Experts of a small language model: 13 layers.
Below are experts of layer 2 (counted from 0) of a mixture-of-experts language model. Rows are named router (the router's row for the expert), down (a neuron's output weights, with its number) and show model dimensions 0-255. Each number is 128 + 32 x the weight over its row's rms, rounded and kept within 0 to 255. Numbers have three digits each.
After each expert's rows: "raises" lists some tokens whose logits its average output raises strongly, later layers aside. This comes from a sample of Wikipedia text that the model never trained on.

# expert 63
router:107161159143116146140109058117117124156147170154114151166124119120136076173131151127124120081154117081169092089083130092190155139167127120080102161175079150078089127142123110150111094097096116110134112127155155120078113072161150116138112106098119162165100130181128090124151104167137137118191122156144096108145082094120125184129165105142156138135157143157144085116113064151089142108159182167137143138164175124086141129079183078149100112190105162171065082156080161116171101083137152126119137083173161103136094062136186155105147107109105094158101110088128084101118158181104159162135173109086117121160163186079109186089105084149149043137122067130112170117184073083177144101108155095103166200100098166138098140158118173163166141184158121088139150127100065117130086098117110
down0:105110102101102100135134150115130110167113125100122157130087117183127092208107087104108092114059122116154146197071116147174131144027164145152102156118177149171122137133134157100117124094110094120132162114135118146138107103140113173136113192105185053098151159158127085095151153115127121166151157147150134126055121146105096126208146145107069135154123175160148121133196149146102138183117139064113111150084122125160112142133106084127147176115108096115068225156122107149157104116089127126076104147135093138166136226132098114087137225115131137099120077168129051146102172135122050072172135111123135090090134133175141108079126162113115108182132140158110198099153089159132161148112154144127132137163096096108125079122081118105093118210112150116111118127146099133105147128154119
raises: "ales", "ging", "ged", "gor", "den", "ges"

# expert 38
router:113132109147138142224190109118138017143127117147131117113000118228143103131125137136133157061116127094118124121101086117133200142138131150128115122169142222136108128062110168193129126153132128132125147120111081124085099108117127109137109135106120117147118195157136064124146109135140135179161139142139126147153130094048120161128115118121111128229165109148129128158128091135115143126107160088179146167136146176106117127118144124122099092105133162139085119144093128134160129078121201102138146000170103128157117122150187128122106123128125124076114119111146100121140133153084153122178134124103095123105133152124166122120111122108130067140117117111122106119158094051141100133118170128128123190143110160124056140139110149141137109182129132105120130115104120098118117119113142
down0:135172136099100140141162079122108097104135096107076102125115138115138107186148143089109104120132181150116141123097069177137167133144140089147104119129114146144132127119134124211106123163083107147103150098144150111124152129154084102101153171048142180141127096098111139081089099165129135093175155147111138128145129141089116160136166133115100121091171094104106177150069184223101191177092117058118095191119113156093101061109091110168044125081210155154131130087127121130096162137220119136150146121142161152159117163113104186062076177142092131136165177143149117136076107131173138063141123134112177159159094120111130124107092067107089117138084140143122125104137126146099131065156180153129060178142119104130112129061118105185116092170175119162102109150131144164122165153152149
raises: "e", "x", " |", "con", "ro"

# expert 5
router:162137111139113102137081086093137166101154195111060146123060165226144138175148126101081183045096106082128138112075166128124168128090105138108108195159114163081126113176083125182100190122128128140105105091139087134078097063128123133172160129107104107180140105157144086119202126180154078167193129150139121134171112076141098171126140110101103117185170124173153140138128083159116142133115103104092142133161137079050120161098148065137125109082140144122102148197079110125154178118135097136152130121152153151122134137115216128153075104134138174128058121100141073120128163127094106112160141124156110087130097151107103136106129169191125059132110123146103130129133122048146146164064176114136117118171083149134114090128068128140151107159165138130134132144109118119135127123131181
down0:118125075108105165146131152148106130137178136131068118116155133105164101158159198136155106196165090152084151133138128068162135090132069205134146132127184108179191156113138143162102157129159152129122112062119102150101144174144118129155143125150092116101120148126170156136104114124102165135122135126160051128157086069187198146118225137154144124131099121098128197133154106172131137194112082176163113112121105111117128148155134182103131138107128102144173157107118122126133173111162156068169134095127130164118087140129136087094138170117187134183090137122141119143127167180083122074132093125083169080086096119160112083088086098123068080147096143169130139190155032132148138117132120083156124111059112151188130082092155075104137109136067106080121115099125123115122085059126137
raises: "nd", "raw", " finish", " point"

# expert 4
router:136174136131130182142139144091157097130144157185181114132083110140103117170133113155184176138152173044150114059097135073156154188119139128110122129182121126133077098124172141127193083141097138072148128150081114165076091119133122084176079116106101137137112186174145121166109076095147125169164119170159083163132143109096138175167128099144107117104152127130178102111118089088080083131173171111172122086187157185148096123102182114116128142136138150161153072143064159138121092127088181167157173095195132098121101065207122159091138091135130128098142083121062111133175088175111129137140134131125145116144111183091133139093088136091116128092104111133117153168180086110190136085139144126145148121121125206124055143179146165146113110103135067106137128126090098119111103069114129
down0:126123110082145120128081113124073109118141117116095097121128132203060136158122142103171167167157093165133142098098117088189125097102127189145127120138160150128091130113097154145150134123172183140142088098152137151144109127026136136105166085098115191142152101128151167088197131112141140193161137165140102084115106126137085169150094112075071102156091125115192162191073114085141121125114152095135144186117154123061189087103154062150126127154154173097099175137135142134105135094163099176182124151105160092095134161102114161141100135185151240161084096124153126117121135168148142130139139163078085159097141147156094128143095166136147064152114060075072076143135158161112131083123066158085111159158087119163134091119124154164124160120097118087129152126159137112145124136138191
raises: " what", " how", " (/", "://"

# expert 37
router:100109147130145169084076114154112167085136176154109163124157074128196139164147153170097067057136138138150067133124129110179127140118104102102090170132154134029093102172081121182084176142085099118145176118206166103130105063144173151116115098153124135196132076187165161161184102210185108110174119132164115143165169126156165145145076164140120179131141118152136124137100128160045132141130135128084150145098132058111144165102138076137113085159160142100112096082164144164144088143107083151132183149102116105161129121126168145128098140068109073146136154081112169100083150131150082171107150154088114120141135131081142105071131077157150094130126081129119146147155133114126164093072178104147163139094133162102123156113130159139143093164140143146161142094097132142127083072127163
down0:095076143146150083097120108136089112114149089133097166135158061116030097089145136175139136111105111158134131126123110103128081143217113156153208134110122116114112163147152157087105119096096144131141116149109119173149146156110106136127097069144180136158050117162066125102082202156124129111092116135131103089172130138125133090170118166131162141137139112135137108149087098184120125176092130063165077172141139108163092111145120131161103183150152179165120148104105152118117177140066054139158137133085113078110119109156127132095100155120161161133144069041195150155103111083211144109135164184123108156165167121129145075126118082130131173128094125141170073124133109099113126180056157155130128166122124112090120157122117127132184140136137223138105140129162132180196119147180126
raises: "po", " ", " L"

# expert 45
router:111168156158151169204114147119130071146147142171098163141068131158117150169123158180163176128131151055171118128077115095153143168156100138100111134201110175115107112099156140144136093108097094112151172144081097174081092101159145103126109111089097162133094166183163121169091098123106162138186132140135089144118094120071150184149127093149080108136150118150150117093110116133100106155159172133182146108162160160098111119086181112107127094166076153156120092157060153175162087136090195126140154063200146097142115079196141181106139124132088118104156081176085088106161118153103151142176170098086144120121116173076091097106089106112117091110140074108093162123167096115162131091136151083162160163112087188101066150162147168152134134148150095107137128116078089107101090092165142
down0:100125100105106123126114138096176130044135103126168189155105171108197070126083121115182096148137086165149063126106177154126102138131150164086188134144137113122140116101091169151184111118157136106065114154144113067148109073130045134105158114144166165120090096169120089118084095161170131164116170080135104128170071115116172122130046127057101110169138160094165113118112179131121126133106092096134136151178178132161139138140130160162134114081157141119068163150120173118107109138166121076186165114138112121180206146105135113109116088078102065146099130127208151167183103173166104180130104098131142170149163106156117174123125102133148104094126133114186095115171186087119166132100115131111100193115159098087129107117117105120090099134127083069154130099166172089147156130129121
raises: "ney", "rug", "rel"

# expert 16
router:132143131141166123238156102103124000142120127144130128128000084244116107142129157125158150140117127110102142112121098117112161131159117157131145116145161194131130146069126186196131137151142132136105119120101121154109112121126123116139121135126135116138119217135143128128129133104115149163144143123138115134186117104002111149135110101113120127234142142135122137118124078098125135111122149145193158125138158203139117141126131126140078125118128134126106120183096122143154132111136211080143127000152127118177131118140141125129118155151142132094108090116142119131099133161077149131127135131125136123118128140124115134117104102093070046134158115092134103132148056098133192123125121127104129136137105132136060129135133128132130184150107134101113125127112132084122115129114137
down0:109145107161161136162170145110150071186116135167142077181112145134119209100089125141119166104120148096118107136125116135081137108135145094137117124161103193097108091084132149165106151107163076133155154069101040121113119128089090087108090078105121086127107129145146115092108102148152125204148163168116180110061119100126067151064150165113114142139122187181129071103084191199133119117174151090129128187227126139139080126113149135081156120101066132155149119120066164126132100142193125107182135129172161102128103114233133172139110145119129148141129128127149076120138104134116133135222115125129131096159112189109159123125104112146092128133126133136155088091141101108132083186118176106148109155081115149092113135068092138132160136131182092123143103114140091088152131175091169
raises: "side", "ward", "ropoda", "isc", "port", "sen"

# expert 12
router:140142127159157132229167106094117027150152132141117131162000091242100126124123125134160147138121131115125119120112113119148167134130123146129134120152168208118124124068133180142150119149114123114105120121084135134114123114158100127144116126110117124122145220139132088130146124117113162156142159133140119133152110098000120145162151093119112115255166135121157120088131104143125115163133164104187155114137154201137114116117156123124088123123114136129114128182090123163151133100118203061143114000165117132136118119155146121124116156130146133101111076095133115130116145172068119131149145136126149127123132144117121123131102124086061052120084115085129150118142070102125169119121133119114134163141110137127078117127126134130124128160130119104118108131104123097118122122132135
down0:055098123197113135103171144166136192119139114120118166142129121112095136101163129149080115084178134117116111070138159108143142096146087128148095141141161115131123090142124149124106121199080105180172083114123101131144111108128116146108119127176112139157170112100088201167140143137225117080113126158104143098076184083124139108141167105135179192167125141199115119132162156131117137120125080149151142156087127105126183136125088158074116092146134104114122092097128167070154191153157146180153109113106176137141165120114129079138148103164165134068125116063126121143145095121138135124115108182185113177049108115120062086157143067178068078131116124143155146199095164094097142118135122083105148072136093143122142101093134086132177131100137061126140105199124149200168103106098188
raises: "ta", "sson", "non"

# expert 24
router:148196154143168160185133120088160031178154146166123148129064145166157168157154189133165168136129146090147118088106106084133201161125105124099108124190131202095076091113150153098120095092093091101131145150086108128079093086161157100173113112095106161139116175157147118148125108111145157131170134153159097154138101081038144183149119073125110100143160120133139096099105111155088107131165148144164126103160176163104091090098173112112106134154113169149145101143067155159186102099071196118099126032190158108137098096174155133113149121160131136112143092140110082115139118174075145127134158113110131086129124181085109120100089116111131110111146086100089143138180126108181119090102155111129147171102131163090040151165109165160156114138154125092134157113094110070106106093143127
down0:078176149176135148108095161099078112152157143096171080182133149111115074116101108141106094106098088134157094155158119113059179122125112120161115192130160123096171148138116123099103131140160168093124077140131156111147093142131182076143122125169167139123091137121141128164137090108164120107132125114134118125109149108152155120084067135207073050080130154138089100071144084170049162098101171147125089099108101116166138154139158103160225107104149157075119104115173081132109143171145101121134127136143179090195138096130109113162136052147094071165153141164148122127097177111164205152124117122102072077198157073134120094142100228130137145175083138126176117181096119138109178119140125113161112102113174100147109074111101110128121152142118150098091104113115168145147095084114118
raises: " Binomial", " firm", " previously"

# expert 61
router:157140131143142128224164101109129022155124123147122125127000131242100121135117151120167141138113127107115131111116113129135172138177132154127130107151154193142120135061153170120172100140145132128109121114072122153100116125133113098131136144106132116132123236136142098125116121103096160173145147129141118141161134095008109148144115099104126102238153120128148133098141098116131122153138156118191162138128163211156115130125142107131075126100126159140108122191084127141149140068116207053141149000160130127152126118140136132114113141137137163091097089116141115128121145161061133125172144139142148121116134151126148129125099117110082081123097125103119107089145071086141194127124110116104121155137113134135064133138132129127131156157118136101115118132120123092110116124119147
down0:121152143143155071129173154168135162177106144097161146138142164073116116131174064059109131109188209124090118140131177156136086159115068147156147134130065136138121124141110153085114071145175072082155179184148099097132110114094134110129108143100105147149120057094109085149110138130134101192116096137126120129109138137152082142094129155221111182138104072095150107139097147181137100137125116109096060096124168106092163118113113102139142109119107059151093128102129131119102145081173135196155136147105162111170134130094116135124186131105163145086120145160095153172164140110113135125178130082128125023137057156131142073213097164160116151100124124082152077136131167131111165144136119062115098116139135122096153152137086162105121169191158095133109192128129130154098141175181185
raises: "dr", "ind", "n"

# expert 51
router:170172143179166163105184068102085154111110177131080141153121088136164186111153144138087161056113149095088124143108162143128147139112151091109157177152136157155137120154060126135066213140103110066121182084114104140075121117151116064160085136104098136202135082117134133151171114200138105153207113161093134149126150089146095169123159177134079074128145105124136137094116142187101117114114132091133133096154088075100146087091179171102171091146102144138139154112111114172130122168085115125121171121137169174132128159190186116149106158124186138120145140105087096079126141152116134120135130127145158101167070101083120101098143115167064124165111104169130121129122123096138172151053150067155096107110137131131138121128081102158188104141185136152168137103074104066143094098156182
down0:116151104168079141124091131171109127135164086132136168113159156142121108119115126152072066126136130157125148180202082109106128114135196089111178092117124130187160142131108106139141102104148102143102225171197183093134148165136093114140126165193158078125096123166124147104104130148097157143115133062162090112135136128120094121154099103122210155126140122151102119080139108109148150129118119103137164050175095154070114116139063176146129109147131148106100127192167119106159093181154048113167196175117119134176084130095115074142162158108174132130094128115088101119111117090119120146152130083107132127065160158103120146120137126101074135113130151175168150164112086173147085127200188117121139109176174076089131089102146163063097123126115121089100082122138111105122134211067164
raises: "eman", "ey", " himself"

# expert 35
router:122152149144132128252164084105125060130125147139101120127015138214158130180120155131113146049115135095120100115075101125129195135152129127129114130170095235113115111093106169165132159170120129145138156104090071152079131093114149110162122134116120124157122158158125103083137128176150094151163121145162107144127120051068125167116129112108107124227177127132160130101137114136113131156125159126164165098164193113143104113107148129139135081147123135115072131098068140129159106106147205075125152021175133141181113120144209151107115119132117124090108120083124096117125161160132133115140142094112099073144129148110151142111105113131080022123153089099121103090172098069144138126100155127136124171133117153101070134125136130121139147133150117121128136135095111086111100116137170
down0:164135202162122131135093125167078126086111104115146087136126118115098094115094108176119117101164127131109160166141104144109128165083145161081075133156150143109153076127111184081171112146096086174139088064114147131131087131146092152081132162100112171159162111161116122067167090175238112061115166133137137138162120121124111142099155128115140107128130151108159102067114085087096083166104115154142136114103083107085100135107146120167172065145132149074103173104111124142123096132131119101163112125102151149136160090151161091149069078081154188092121089097193179197113159130121091100110160157147161184118138169189092148161124151147161137148131109096170156138119091099119129162121129099186175106125065145153133101074086208186149129198160173149146107155137195088129140101086120
raises: "omb", "az", " ", "int", "ag", "arg"